Experts of a small language model.
Experts: 64 SwiGLU neurons an expert, 6 picks a token, a shared expert of 128 neurons.
Training: a variant of Adam for the experts, 322M tokens, 4911 steps.
Below are experts of layer 5 (counted from 0) of a mixture-of-experts language model. Rows are named down (a neuron's output weights, with its number) and show model dimensions 128-255. Each number is 500 + 25 x the weight over its row's rms, rounded and kept within 0 to 999. Numbers have three digits each.
Before each expert's rows: "comes before" lists some tokens at least twice as common just after its tokens as in all text; "raises" lists some tokens whose logits its average output raises strongly, later layers aside. This comes from a sample of Wikipedia text that the model never trained on. Tokens count by the router's weight.

# expert 35
comes before: " ", "\n", " 0", " 1", " 2", " 3"
raises: " addition", "\n", ".\""
down2:533524534526484500491482507517480515530551517467524502475517473484457490502482518533509499515478491470501500498532488482519476507469531498537474530490456468454473488468496481492476512535527530510496478487489489504525517499489509510497544491521549526489500539514501476548519480490526474534527468482504529527534493509563508502472519454511543533498491509528528518494490529543522481508536
down3:522520506536509508433456488503493479518532493470504514499475518522495523500495506473470491509511488515530481495518505522468494519492547476468471523526478489494506481501460493512495499511475476558487482456499506501516465515450484520531524479470492496513531498490534539523518508535522489481484484523526532514497475496510458532459523558519487511436514549422483503525534453484515466494456
down4:523518474508497495446430478498511470517544506424491515513464512520502509488487520450498486491511525500502444529495494513507482520525522492512464523548477490536512461502490429490549490522478479536499465446539507522515486520451556532495523503491501470479538526494535545471492499483494488495503498499516500500530492521545464509489530481515491485499505518453512493483491471539535518514469
down5:496513458545492490464509464464494502480489514464538494519533492541490458529515491460473524513496475491481480482504468541522488511493523509496544498484520484491516531511537534495463532536508495475482505464468475517484544499504503528480530471472490510518504504520538520489528525476521529528543511448464487533481466456510535508550512500485482461488439523497506494549550468500498484460477
down6:507509509450489497485499503490558477490500512479525519498488540458547529501500506520485484471511474484522508514510520521478496430488496510513550506511492488505492493496504483500477497521466510519454511470481505480524478514558487504514480533478497543499444536511433500476522493460471487500501510507519539498499539525479536489499532505515519504558520505500508516489524501524457466539457
down7:504492528451511518504511536480468542489459491516529518440505496503501534514455463534539518493478513529487480519498506476502514497442488494494504505518479478491481466503463518532477427548459508454523540554524465512498512480556492490512474502493513523517481485469488501513462464497501469492498475455483494505510515460473512489502494494497491464514480494527523445497483531498500450479477
down8:510488490509499482479521470463485512505475517524487477496454494500494477501511486515512531477468532524492479534501502465541474492508477487478445491459530538484469550489475487513558497497512428496535472488490535457482500496504504528535503495499489461515524464464474469492504475514506442480513477526493475515505502486475516513502522510459490508507546498501509491464471478499501519483490
down9:512492517547481545496483495509485484505521460444511494467529487551414510477510526515502449473513488482500526501559514456496503520496507468460511490502513485514517522517466487495476498476573480505521498516451536516475511509518469528490551507507474506500542484482504464491511512525506522530478518464494532491510476463496514523528504509483476487514510499492516492503508468508551538504496
down10:474506525546505513535453518493511494550530495481476519518521515547538521515532504466487513516501486481499503536487485536456503502489514474499528457484533525473521464493493509463479508468524481574495463460473518510492515531464491541502521509494493535518544523515495502474469488501462510475544483532520509516504508484463479460498478530503494559493501474466495521525497465469504508491510
down11:475507506518526517497497491481465535503442460509491493473495499489455487501488538473481525508499492556465487549527507469518484528499487507493473497540491512484485530480469482506510485514523491489513524473489489497499522480520479510552468485487520492523537416488447460490503504498512470532517464529462497487497469474490507493483498529479504467497511461523515484497498473484483517489540
down12:508506524455463489446505475526525487497476507508535465528480489483542501528476468549485526534457486520525511510498504534455488501484549493448483516466503541485519521507572502475539448497492517481497495479525536478491470506532510495512474479495472468492508491486494508490514559473508435522525497469490500480515487542506503531513536509498507467488526511455490478493491500506512492523488
down13:505513504554493477537505512453483520519540460505513510503522516519509505493539521518491531531530488528492493481503492462508494508509480542554490526505472440482481457481480484449432538485507478516472521477461444501533515526517451477521528517486527548502512514513469503514479487511490486532521513503544467535546537526492491482496513484539546569483486465548514524504492540500453490494488
down14:518518506521492502505456509525482525509520509450523488510504484480473488445528463527507489523494477489503496483530484446523485524473509515547491519520509468451510474502501478481451539499501529483497481491469504484510547478502528519495552490507543510506520525475516481528497454512493515507510480420518517528526476470548477507483513462513528523499483491535512472496470514535497487507527
down15:471496479544487541418469470517492451551520517456559454503479491533475534522484489500529476497496544546528508492474518521486512474523488488443465527462498475510495522537517492495488494514492519522468510442512503467514488492483529494516505531498490455485533436525480496525479473489518494483484507490470494464513480504499506499457517550481445503486495489465507505499505523506521518484480
down16:487497520531494526531495533530522531511528480474484535494515497486535443503508528485523521558552490460511531498504467515468481477474480512511521501462496506509523443472563502505485490509489499544485482462472505497453481500510496500516538514457497530456490520468501495530505523497545517507506490502517457534487517505482498450519505496520523531482500502485497441483520457541467539497513
down17:497510508529504472527493517522483512540504481461508501479508495479481517473502526528499493529498493490471476494499493485504492508515496541541527518518485456476466452454513474492464522507462532515487477493495461491531551498495533470520516512503556540492481533521494508530498502499506504521510486497529511519544499495542503460467491454519537530501470489561515522516474528506461477493522
down18:522545530505495478505492519531509528520513511477509504486494484465515507483487485526503487523502502497491482469493508500495526477481509537534512501498461492473476475493507470500522522528463549517496493494516494506526543491489512484513504471527555485465460528499468518524525442469507513507504495525494522532521513503574509470452507466483525522516487502555522512509491547489472478491537
down19:505491474475489477515483484486507475493534492531496484507495526446519508496491464521495516544482529529484512515513561518506492459517491513497486520472490487523491480522493472506473495483524510517508466494487520482521489541501483478503533486486495519479481516503488496487533491531470489491532490475516476515509508553502480530446492493513512500524499505480496468521494517528501509547492
down20:491485489570488506526460491448464528516539479489513507478502527508484515530538559526479516514491477519500497506514508454521477513519499517538514513504496430499481462477475487468456510471535487484469487476468475483504515509505469481491549523497526549483509522537497497527515487517496469546520522497527491524523509508512514485501492456527550520495477485533526513515474521501473500512466
down21:501527508556466511534469496482500532514551473494526489477521532550480492502531528493498501522540477504510501503512513462481497551500512502473496502515512446495474461477494492469455492459541476519499550477415474507508507533499424499510512530488475541481518481525487491522484510496476499526520515471500464517538518477479488489503488529522475538501509495526524480537531477498485514485476
down22:503477471512487516490524473475504526492468501513482510487475476478510471547486553514451511492471501496509493497490469527482485546517518490461527512476488527532511511495509525543556446485508465486479456478517545517442436491489534539479523519505501470489493520532505497513523531504539471504521463534488514459485471499449527491535487498497495482488493536479467508517515455470546496520493
down23:544523495573479504499456489472496555526524446473513502478523518517477517480538512525499510518504476522515477500503488448500524530512524503527506514509498439480492446481472465479460519492515483505485484481433492487492521532497481508509554518509507530480516510513491508546498461522492486547514528473519495524512497490538486472494482486536494496514501491532552467521501491521501484499474
down24:524536503485526518525500515505497548535503513481526526471502504486497503486514479495532469523497499486496464494487526511492521529491491523544530494507493481484484455491517484489480516512433526533487495517521478504547554492474500475495507493508550505462466538534490529542505426478475530500490528513516520549514521474547473480460482494516504507518499513562514503529512518514463471476514
down25:503468492503494484447504473497541495446535515511506454492496513451474513497495523529519516506510531513496518482516483417475474495500517514529481514501502470487483543519486524476503525518510488474521546477507470503530486470473505477518490509560497456530479452477449538490487464499460523477508459489462461491472489534477462539491475518506526521509494513559504501507484527490501471485452
down26:480486498466520550532516466454480471470508496500482484497479524529425499454480463459504530513504528515515496534520514485482479546498508472504488479523486508491491508488513525503501482476521475487572498504475484494489476524495529486494498524509458489477534488479501483492491531523490518462492456500504455500504468489534491499480480535517492500471550527522498528533463458527549476480476
down27:478542499472484492479491500505517499469490519464535466503523486461511517540481490530508482477503514493481484501503519472534522475464504540506479486495500528502492527455498501497549489513473507499504531502548524505489548442515521479515456494474484506518466430490459504498504492492528469445530514460506503472484491448504508498482467468494486458525501500506472506533509512514492506457452
down28:480510494493447521485494520525534512477497467476486540506444494513508484516489508517574494507504495538514458485489528517487508491504487485496558527486462521497494500481516485520523491516483510507513529531489503507484497520459470507505497498504470500528444538530480495539535530482503518477449562467479487476481478529510536468462481490487495465496494471523485469539503509538515560507495
down29:461529511532472486483444484520488497507540513459524493514511516587438492505536516512484459509527503456498490496539483496528542548496530520499542509527520425525487494471467514493438491475503486488492492497481469507481516520481504497487522554467499487471492485494508508516507524500496530504487535444502504531518483482515483499459478506500483505481486494494523506495503458500510507468479
down30:475524469499459490480451444495508483506484480480510468491477507505511485498480555524488495533513484471499494495512507542496489522484514507482489476482527517498506525497520486514469490491502508507481520520496490486466495550501539468459508514506466518513519517545521498488536575450471472500509522446485469485496501462500492502523474506499469509499510533511523449550531477499525493475464
down31:496494494542515488487464522468517520541496494514526497488495523507528492518504536487473478482499521511518520477489555496466530499482497490498541475490508531527528514514526496499525509514517448574444512484558510488462538490494488521477521505481488518449483455530492481492534517486492520479472493541485499497466513520509519458506482496476487513536502510455525509505509506446519527514473
down32:486515489473491510501543511469523492477449483553493521467472478448498498535472504489527536482485513511501476494514508469471498486507481460481500477491458519489499507533513505535526481481503494515491565493544519500486495477525457491522497468486484447527474477500487489522464508502503516496481532597471520504497494492478486495532515503489533521502504483501483506549503527484491507516504
down33:506505516536503513462466495538484478501520474488503480490501487518424531489449510535517480458491496490492524494503527467514528513524493451481459525513477484501532528546473504533524465509523472477508512544497522507451490532513495495502536516510466465502552500510516495479525498490489494542520487482480537470484477494532511522504488512498464458500512523499518523494502486537588519510552
down34:508488475484491520481530501517489516501472487493496475501489479449486507505536492528514469459550487464491479487511518504515521507482481546493555471513528513495500454460486498511486511472484520543458541486505485480519482430486551465495521473506531484522470517496520523556481513520509524475490513509500485462509496502488516518545470473545520521476505538560501499521569478506488487438484
down35:477442481489504508506588488481525472504496501544481523491479509495531495528493505484492527473491506518519516505467498521482485487550466495501481481489534557527495520536510518535555526513545498496479513517525494484511481521518494463475493484504479486508510510515511506468514500503527489493492488573493523452473495506446494498548525508497507498479518502446468524494503552485486531506488

# expert 79
comes before: " ", "\n", " 0", " 1", " 2", " 3"
raises: "\n", "\n\n", ".\"", " ·", "\".", " —"
down0:548504533468534511560494534520466511497499495481455473449462509463509469523505509496491550486525496525497506466505514464504485504515508497451492472475503462499542467495483513474450465500523527517560492490450472448525516510510463441527502532528498500494464533521526485485461527494462501579528497481496488556519519517456501498508457500443502453491435471494497483488489504498471496489490
down1:523506479534535501505521536519498544493459441557465491467436458445515496491442461514491544490512484496465534506477557499503537566526472493490476465487502487480536529502515471513522509476485528489470508479501511493515498477517474509492524493558511503496476496485515466499489523483470485496529494485496482556571496498478485486479506485485529508486456508495498487481458509502559504490484
down2:473527523536480465488480545492486491516493488511502501507550516513507534530525523514526550468520499473508470499467519492509532460437509494499523456499486473526510490490488486503466500490517544533469469524497525539452537494472460515517494526491540539485478496520485507481500464452524507530486517474485526522517564518472503485521482508537523520511456507480499486468499534484516484542473
down3:502440505546536474509515503443494490479539485509467540508474493493514545516522477482480543464512510484519472466481526472484526524491519447494523529517495513500504504488491492455509495514532482468471474511510496490487490517455484539510507501514515523459471533472523522510525510499501516559464506516497495533521503515497447481512494542515489482485473474466529511557471477498515436509470
down4:481511488507463541530503505523452496476538482488516521487494515500498499476479480522514524523543546470512510489497568525483519526451505558516471497487519520491502463477544484477516462527510535538490544488485495524501500527495497502491524516523502498476472506511516491540528504489528558506477541487510505489480503503545456477512514502496517510499488475502452478566529512463523504513519
down5:499474495504508482438504506491511493509467490497502488500457507520523522516515514501511485477470537531512486502519555502493481483511491475457475507464506504464563526476498487496516470499517491551499468467505512513532439478522471491529503509514527495481538491504526506490491524496485518486510483512486519479539563522547451559521497516566524489442535504516477483477459481514502494509453
down6:523470498483475524478523518540493481470503490467512503495490492512510481492471540514500493474531480490508496438528528521477510488471503494454463471497476514480573515557481512512539496491525499516515553476511520519495442539522525469518518470557433499533529465494558523482489555451485507508489499495500489471481500541509513495496532524537475471466506531491485497471532520495536516498519
down7:504537513522524483558471512476500526530497499475507497530529516491474514488555469524492495513504492509469489485498488469517504506492484510553513528538480461470490451479485461443425525465493537496499482489500507523549556471479496493501514494497569543492490547518459493508500442505467522497488502473512532529526507480525497490464471477524527490529475485568482518513513514497451486512501
down8:516547453467502557505464504459493516499493499505484501478456436495499495517464491508522544565504527526482515509534507485494509466497535510486496517505496476532489509487530470466500486480484561533491496480506536551456526468534491545503493507502495506498464522496511455553481477443507508481526481524507552524514523463491525482471515489486526484490522487508485531508460538520486503516465
down9:492470492508547452490518485483483484482498540480486528513501535442519492511538490456508511468456538481525472510506465486519465494503504521537499474529542508514480469475462510522488537514488493497509461477516432463494547467493543538461499498536521499463447517464493519501468468527507455507504473489502485519507514490536483480501506445495510522527489507486553510449460457486459492473476
down10:515508504488483498498508505449464506524468494526484517490482456497526462517478499493522536461506508460541526497519532488495515500486504482512451500486485517502514488483466517502545495516479514472465508496470517540544534493524497534488503527542528525501472482456553509496476477441461477461513462524519498523547489519488509475495541488488531467500474491487544511487476546502487504474445
down11:521467479536524513491505498467494466517520507471500532463481510476504499487515512470517464497486491487510475467560519497497502529492513529517481495526542525471489459483478498461496530507523475499497480476469469452542528516468506511501518449544503532437470514482482525501511512545493491507486471520527513493512508514535446488487522480453488513495478525512542495484481479533505490504434
down12:506470467515490538501492502453513450547479481539522507516491490449498519508468498470519560509512536527524463553524507493493505481510515485498496502501477503517500502481507500473530519467490507517453519521518497502486441553509532475501481496512490524478504507505517511523506492476485470484482492549534475497492479541487485484463516492543470476483488549518526529504478481508503491505462
down13:519509517551518499519432478493477507518553484468536484500549542548483512476547538500478463526508463504473503483529529468518516522475500518523491516490515457507488460520508465440437505474512482509517481513471488508503525524489452523469536555466518529504522529532489498529469493520477503524495501460513512534479511492513502503477503490513478477494514493508536498498507458508499485511472
down14:496502496511521494510472532464478510540508523504454527510489477465520509483501473519490514524492546510501451529515474483526487492515523543543513523518486476501474484456502495473471495501447532500493490479501490512479538484549518505510478485514576537470429514505475475574469460495515497480507470526537499513515495509527516486489498435503543541505510497545496540519485509537447474485540
down15:498498527549493529484462480462462489528534463476527500489533486571443526505493531525496477483528485513485539508530531449504524551508524442466506531487491470514498499510506460447468482463549474504484520517432536490501472518486463482517542510476474504499562498528498460516524485508491507504507508467509534510500487489468487508509500528520486485514511529495492512510499478536540503523485
down16:478498509472558495502481515458506469502556506487503546483519519513480549478508495481502488503500507483509498499503499487514484458489478507553525483500490482518481488507500468465436557475486505541506473524485503508518505532481477507482515522490542544489489546501507496477473477495495526475437499460521531550513557486477490487461476493525522530511511483476508545474448493504514436522505
down17:555496469531507520522522498538494548505470462542492463482459422430544471504468487492504572514477495511484501497513541475501500540539506515537482478492511491511537514514502476489504496468477532471483464469530508479536522462487496494474541501564486486490479532484521475475473522494469483511569496493505497537551477517489482474488478457467519504504458476505473508504467495505561482515466
down18:536486455539559498483517527534506546495469450544472508475422451460524529479454471514492560503536500514472537508490540509509519570516501504479481472478502464463532507502503454478520512490503520488497495459515513506515471469494510509498514491554527499486489510497514463487492522496492502521544475488511493534584503523488489479498478476468504485523461500514488481482462528495546481495469
down19:496480492505484512515450496486480497536513513546492478531506538494500463493525552485507501463552518542507494490487477477478537540504474485496479500507525447488508455511491532501459512476526484489508547523519524511497518492538487504494481494487451510493510495478507515533463483543547500529470504491491458508475502498509534506508508498473512520500524510514524489522521492438494487510527
down20:536503472497449495538498531538510500505516508510534486497504490487525486515526540500446520507522431490431485483519462500510490511483478499489511493451514465478501483519497511454493496490461486486568545502493526491468488465520500529477495509498470473527542507522450475511455506518493530510537506519506530524515531479556543482502464469488508530512492477541509452523523510449497514496508
down21:498541515529507501497486489534481524526518464444481466469502499491496480467511492524498508539478491517481480503538497451527514507487520524500517509493466472469511506482484480518484531525492550515522506520490491481515509498500499498515527495516526493491511505490491501554510450504506535526511488509498517518529470541591523484474525488502526529495484486528532498521522550546456473468562
down22:532508460522484498531494465476509510479507508503479504476527494498530494460508495538467550520483507480470537499533488535461545522486518470490526480508469458491508485499491508466514506498493519462497521458481480502527506477471493523493491477484510490530521523502547486478443458505443508505516493491482514535492471528497502502477478487475471512514465516542533486540458480520538523522432
down23:464515538505497503519502483515515463485494537500508472546515534470536552489531540515467482528454488506496513501489460529538494487494506517523527507521500462512518519483517517461459554476497448512536471473559512519505549517531526543461486491463516514497532497492474499482456523555497494467525475539457474461458495497522544491461507539520533522480463479488460510444501515488465471521510
down24:532545529526485519497459510525507536520532466493532474489556489547463500488498529531514475528533449512489532502536518474497528541488536494477493534475471467499516509542507487450473498497542483525493516505454514467509511536536482513492562508478492512502533507519519488539523490509488479530524521469513529520514478501536516507483496492507487487481489512513528463515543494526534524502504
down25:484475480498481495519503477551517508461475516460497505532495507501519545480469502518522464477511493524532518471498512486464512493500507436457492508517518508445496493482515505519501508480502462511520503533485476484496505525489463481532520452530496506534514492496520523512535545464511498514479507500436525521509497437500499524495451507475499469464514516530485490493531513529533544525543
down26:538539501489508539529495492531502520483514505488486519507514444487490478476521493521497519527552489508519510490514451541553496514515500506491485508464476495467510452455536464522534501491493492507499507494488538550519460491433478500505477494482477484522503529474527535527521507459527489516476537500522523482497543515472517497511477479529498499474504548509478482537573470514516519539495
down27:482503514466480475500559505507527481515505522509490538517513552503503494520492516452556474467490478490487521489488497547470484492538482478481515502510485547525513508538497533546525485550468456475488526519512473471488464488519505508468492481473480484528521477499494509482544536524485485491505491510514490506462463496491478493551536495533480511472522504454497515445524470453531512545470
down28:484472476493522487460485500451509499500455545510501510506444486500513502521504473502455558459442522465523487514510532504501541500476498503515458498494538513469480505466475492462519500520484505502471462456477479491491484516482505502550501528544476510455487502521536504466487502489486501517520464493504491533549518512508455466490519481518511503496474497460516505515419513520534479503482
down29:467512462502529483466502488497507523452531505481490491518532552518500500506523487484535467484490549464515464496469510490497468478502509465478500523515527485505481537525504485514498518515489466527534509508481514485498463485516500502509439522535486508523522479515484507500520476505527515485495540465489521465475496458502491479510465522508515537524521538478451573486547438533527503535535
down30:485499495479501475512424492538500473490513542502510525524465500478517498514481520495471491507534506470501525507496508510531532525426491499505494498460534514504479504511497494506518510495496542478497504538483489532518509486511479521516466508475487475550491510511570514508487557524532528503467540508483551518476525497500491512477466536516499496533465534512500475528540501431527462524521
down31:518481486512521490503523492485462488495470534561494498470471490494552476528497494472510563502476523483514498503516511482503507523463504490522494480461536509543475514480503536478558497495527505455509494466493519486461502449512504557484480549524473475467479493469516473503464511521507502486491481522491453525484489515478496489520549509492543503521493481486499483508461511505508487484479
down32:473524501506505525548474503472546486499533483528518505510489519526456512487494532488500449504497457528498530472499493514491506464536521491491483503526456519505464520518507505509454510533492461491503518487502453518503490499491505508474483536471457449513511482523497502472490499551514515524505505502470479506473489496486505496464460484474453440469551527501506500468541509520518485511487
down33:543524512526476533465499537501470516542492470508504489518443441473497526452466464515454515513463485480505500459523576552458552522501495506499485502459496466526542510544528469501520507543468497463472462502500516473501466545475491542485507509491520509514496507527483486518536480449511498513541526488504521473537460552498517494484497458494488473457471520518493483510483485545534524498512

# expert 24
comes before: "\n", " The", " He", " In", " It", " This"
raises: " |", " However", "\n", " ;", " They", " Since"
down1:484498477504544452503474511519502499512509551492443485498524480548509513433527478486502482505457523489457499500491536498532505515495454508483467534478483540505493514493464495490472447539534503494500528498488501468458485539545506505504495478495519504504525495501483469477547478529507534463488502475522521509497501532473520504489534485529512535507452516509500484502543501493477539435524
down2:506448480501517473460527540503461522480504528546525524484496459475562476493476519486500481518528514472487467509482514512502482524518495520539475481540498518490497497539516493528504485475470470504525517504498505571496482487546532511491492536476504526518466521490490446491478494520520496491475526480515509537478498507478555480503509491481462467528483463534491475511506481495488491487513
down3:529523528466471500488514539474551473485503451495497505495473507533478508510392528502497505507499489479521483460505522501480507472491490486518504534489510525484515479518462492537506462477525492490526493510501504482508501543484494492494484498450501507485520486457489503489553463542564520535520511486479506469507481537497492521526523507516514524456502523467530487464519513485519511461508
down4:503518486481522554488516426502494487489503486485527465497484486479503519538447476485469503470552504490506518487518479515501488463500527505488523506537560525503506486522505509523505532474497498502476468483482491523500492459522496505477504524521471499485496514494525498504508512517474463474472527459488504503479497478499482521482514518481482490529479508480471474492418492513522505531488
down5:505519486533529465507484523503490523482524528483563469513493501493494513525498518446512517489527540527539458472457483520470487499528484477532472526479494443461509489515467514473483526510493527515448485508499492468529493475485475495493484536536498501479502515505433526471489475488529539458505486463470531527530510552498496504471498488522522492521511514469467492561494477527532516538530
down6:474499494557528467491463524485500521499532465518498480473530476525505517489481529505538500485480495508508514496497586487469485470537504479520489531499478514524486493497459501479492487536489526510523532477472501474517499504577460484518515493488483529538524459472511518486530473517468494481519492453480470492484499522515508535537483490501556524476509474509512484477541537473465500462527
down7:515526486492496502502460478485542483513512562464461498530475483495534480473451501492517519542438514486488468496494470511515483501488486532507494534504497501482479501484490488456512465542527437455508511515509497517474485515501530495538492502464464492518543484512492508529519512478557514512501508487505508510483507508493481492500509495528499519469521534502515479490570502502461511475499
down8:505495511529465483525493525471487514503503450472536536483457503491468517514480550522501516433466501500505564476521504476514513510486502485498473477513471460503490527491477474495522535481500464462466516491495488514512517507459481491489505495550482474475466501528495499519469526514501490515470489525464468520498498472519501461470497513459513526498538499512547485455476484513519506542480
down9:498496503493502532469459466500521494507544517484473490507479515491495533482501466483505505553469516500518490492470451498527446532503526514514487502485518479521465483533557493499498520463519466423472434504504475472507478468490528513458503542536498477533507538548519486518479519497445491486499485484527487494507509518463472526466536487548464495485516518508498506492442463529529486525503
down10:562518468490538501504540483537484500471508528510534483535491476484529500467489498486499497514528497513504473501497512503520516476483496525529470479495507520472510474544503528514461500507461532532491484482511484502504486504551527499501471527484519497545529499489515509486509504500503521494482533494523512462488504524497492533499497515518506473499472472445464502538540480534469475492486
down11:534491445529517432515544529492474507491477514540533506480475453485493471501487490517499523470552523484542515485517478522542524507464489478525470498470493516483488531506541484531497478506489499518522568491463475504517474494491484481530461495534519486501459510489528488498497570483495473474510500497517475492476508507459499485464502522515477488525493479506457536477540477532534480535487
down12:497512539547511494503512509502500524493468475536464522457473523479460491492496518495529508498482471522502509493501449476468492505503502463516495478516514463529502443485499532489502485457505509486521531501483532484493509525516467559528534536526484561487502480499439486501509493517504496511531483451488509508482489510499498490521505486534580496457484480506471520540478505469519488495498
down13:519478510523526505509523480519487484474524513472529492502482509500545507476518473493519495485506508489514509515476523519544512520502475483510517482450517542490493516486507503499519511480490481493487489513497417492493506522465504441469483481466486457494504528530491521501471509526499489493495504492495463500481546529517455517486497519505466501521505503523473521491543484535475478503513
down14:485498513525482482552476454475502530521495523526464514499503509503467476495496528488438561457484520511486500519507445471529533462506477510508503504521516546500466519457547486486471513472522475479495476487492466470517508549502506482498522502512547532444496535470490481463538493499512453479464480485535492532508522496522532483441505497477509513518540437518490540506495514514480504475517
down15:446495506498510490544505522528494515508529526480508544471461520472496502496498537468473478475487471484473504523503527504517464481509527474464517454482519527521468520472476495502519538482530439468494523508468494490491500468505479482511472495523499498505432511495520501497499499509486463501494465521499493502486508469445491544520518509463499465511500483485481486494522457474486455514475
down16:467470512495497497523513487508492512513455482496480492492515535505501538520544483507502494491519485506453467504489481485536517453497458485513496517516472536488498537492526495476504532453485530541489481506505461517499510518509502500504491473498479505478498524523476527483491532510536498469500491474521504507519477510522507496478491483470496492497505490489520472509486529558429473488510
down17:487489473518478493530517499486466499514467528528493508493456496462558496517507503488518493463469507488473507475477503524492497487451491482476487488504472511497478516511503516534511494524483466487473552505529484514535497507510523490519508529503509464511445510547482503500461529473469501496472505488509466499503535502508466489464461526486486497543531513509543470527612486503474486539472
down18:520455490528512462510491539493525523497495487475520464471528498500487520489504543529515441491482494491485526447502515475511488519484494512511445474512462508511512498510480498504475551525493541539505569516481500521492493454541471477526507515524503486511483483503480494455493509485449505457487489482464485484509479483492523482503481460452526495492472471508524529490553500514532503471494
down19:458471522514489499532492486494505518518467476515485482472503502469490546505526468539476505488483485499448475530517469456514501448493460486487551494510504554516533520464525512526525516471509515543519499514491467520489526498489484539509456502479488535473501491484485480483473526537487518513500505494526483507485471496531511484512461532447457483546515461516550527493484514534429522463492
down20:451516526502498523507533540482503539515509501483487511455505572495504545530517465508493465488456503496469511490497535501494491494519497485508484447505463478535533529467507493483503539483494522512477467509524510513515502491500489504453528472549492475507488487510518516510461465534476493455479493544503494487526505461492478487560481535448492503499543481517505520507510517485474509499461
down21:512489529480510501498497449533508489540475521506506481482505527524526503508461476519496492501529492464502466493502508465542499498490521490427527533497531489506479512468536522508520490470507551497477465531491481491470478504464543473496503526505520466472505541505510481499487499498527512496473493481553518528498506511512506472493513519508481499481538535503482531523466492503499448506525
down22:519432471519542478497443501494493493526543495500524464452513495521503508458503507512495523512440512484529530535473522473479497516484485510499488479479568479498488498491463472522502471517523470451502524510487489448514523488503498481472461512542521527481469522486463494504526461488487508485510490477516502473495487495510508520498549502542518535485501532539476532522512457485502508494506
down23:497516508471517511441482497528496494497514514472463503481473511504474495517510498516517440518453506529487484530519550513510501497507468480459507516470514511520505524485524483536526493467521509539504511488478476457494519538478480496532547484486491523469486510514503488515477466513515485437520480513539510491531522510519487465504511508502488530518513530525525517518486519501481455479489
down24:493481498532492444509539482486452483504461484516549511468438493455470482537518552544494511463487463514511521473480495530527485485475511441517472505493466495472490515516514491520507525495454514473496544506487498502509501498460504504510491496535487467493460505493480489536473545508504485495489501483467478496513533508490462497463478512468497518557545508481489509461494491528518487550466
down25:497509508492516479459553524477486528488490485539504507506502524454491494544476480468503513467529480494497489476545484467506519440505517508494474504541480465485529464477506524523497494463476519502472497480486514488503505492555507508493491504538521534501490475486470520474482454509516491489448507537526504532486516483494531487532492504494503467512514488459528503502430503481522505483478
down26:493468525511501509503491519510501531492501483495505493489511543493551525496532468466524497494484491502500462509474463504506496514530501480507478505513512477516486481509472456516493527457479489497445544502511465499507513467500525525548460526495468573476467526561503523500471503535512490489496477448527494525527493522489460477491541443539526485496529474529504453476400509521514464479488
down27:482507492492483503509497517521493516502455518501501516501508513470552487465472486484516501491513503491464433516460489485541497481496472522543487477523516548532479540504507471543551505497482491506534485477524479564503511523507509505491496510470506498553468516512499476474486496475506540514501485499510467495467518489491499488497510514480450472536500455509534460496551490512448514483541
down28:534488476483486516477470517501499452491523480485491535544485487521488466514514537501492477510483478526548520469515506537470490542476516460503522540467510484463485484481495508491510503552511497498530511470487493497498505518476494458529492479520510444513552477515510516527478499469484473561493503527499511477484534508498479491474500486476524496478482543533511519484531452510563513535535
down29:498470529516463507495510475466453547525503483472508512527500523475546534470473500520502513494502471527502530495470485507461525494509474542527480442479527507475448507513496486486506507496471502487511469553499477520491497496481523493414481506511526504492531566545480494520503500506540467484502492481496478511524508485496492516501471503509479519510520500520474522527492488486489453507493
down30:492533499489514489508519489472525516500492464497507478488529497541465499518502508491480503480565476512522490491514509505506492488521502469475486502529470484493539502508482494471511520524464557559516511500490544527487482506557500528531501486499489524498521475423502515507532478474495499502498502533478525522491433460509561515528499479467540478476486479519497546532484533462522505478535
down31:531496504518543496533458515507492498501494490462539501523505460522486495498565518482501495503538498534502535531516528486493503514472496511484482499487489537434509546506456482493488584554551523564502510484473468494493477481510480508526475497475486484518539498477513513481515552499502497500493532493468478481490485510510491513493476526499506444501467524487488488518516519479472457524519
down32:498491504536484490534505526449488561505454549502486505518475462469483494504514496490542520500502512546474490505514524483508542523504486525496490515517465516489507507466502486502518487516466521539487563479497508535513510476560508482555488470465533489504472470495505512539470491500508510517523498524495497524501478469520537501508473489470512498507539461551520481521584532496423480472533
down33:471470485537512497495516469487449474503502519445535543527487517490473509559510524526494516447492496471492485512510546517482506454501537456524534482523487501488475488488570499521477560464518499508451478509464492497498514502483504459472503469512520515482479515461492501507495514547489490539503489486501513503498535475507486514472485515487484541505515533526493513462435482499509504527494
down34:502545508494499528459527503491496475494482481473536527473520543532485508527469496492498459495521480472507486465502477527474545484493500460485524478525484471498505507474484540496515542538536496519502478490508552512493510521522487569463488481475451503500543459462508517516485485550483511478502525479522526491477478474505494524537481524486493492511477530454532502519447503460520492461469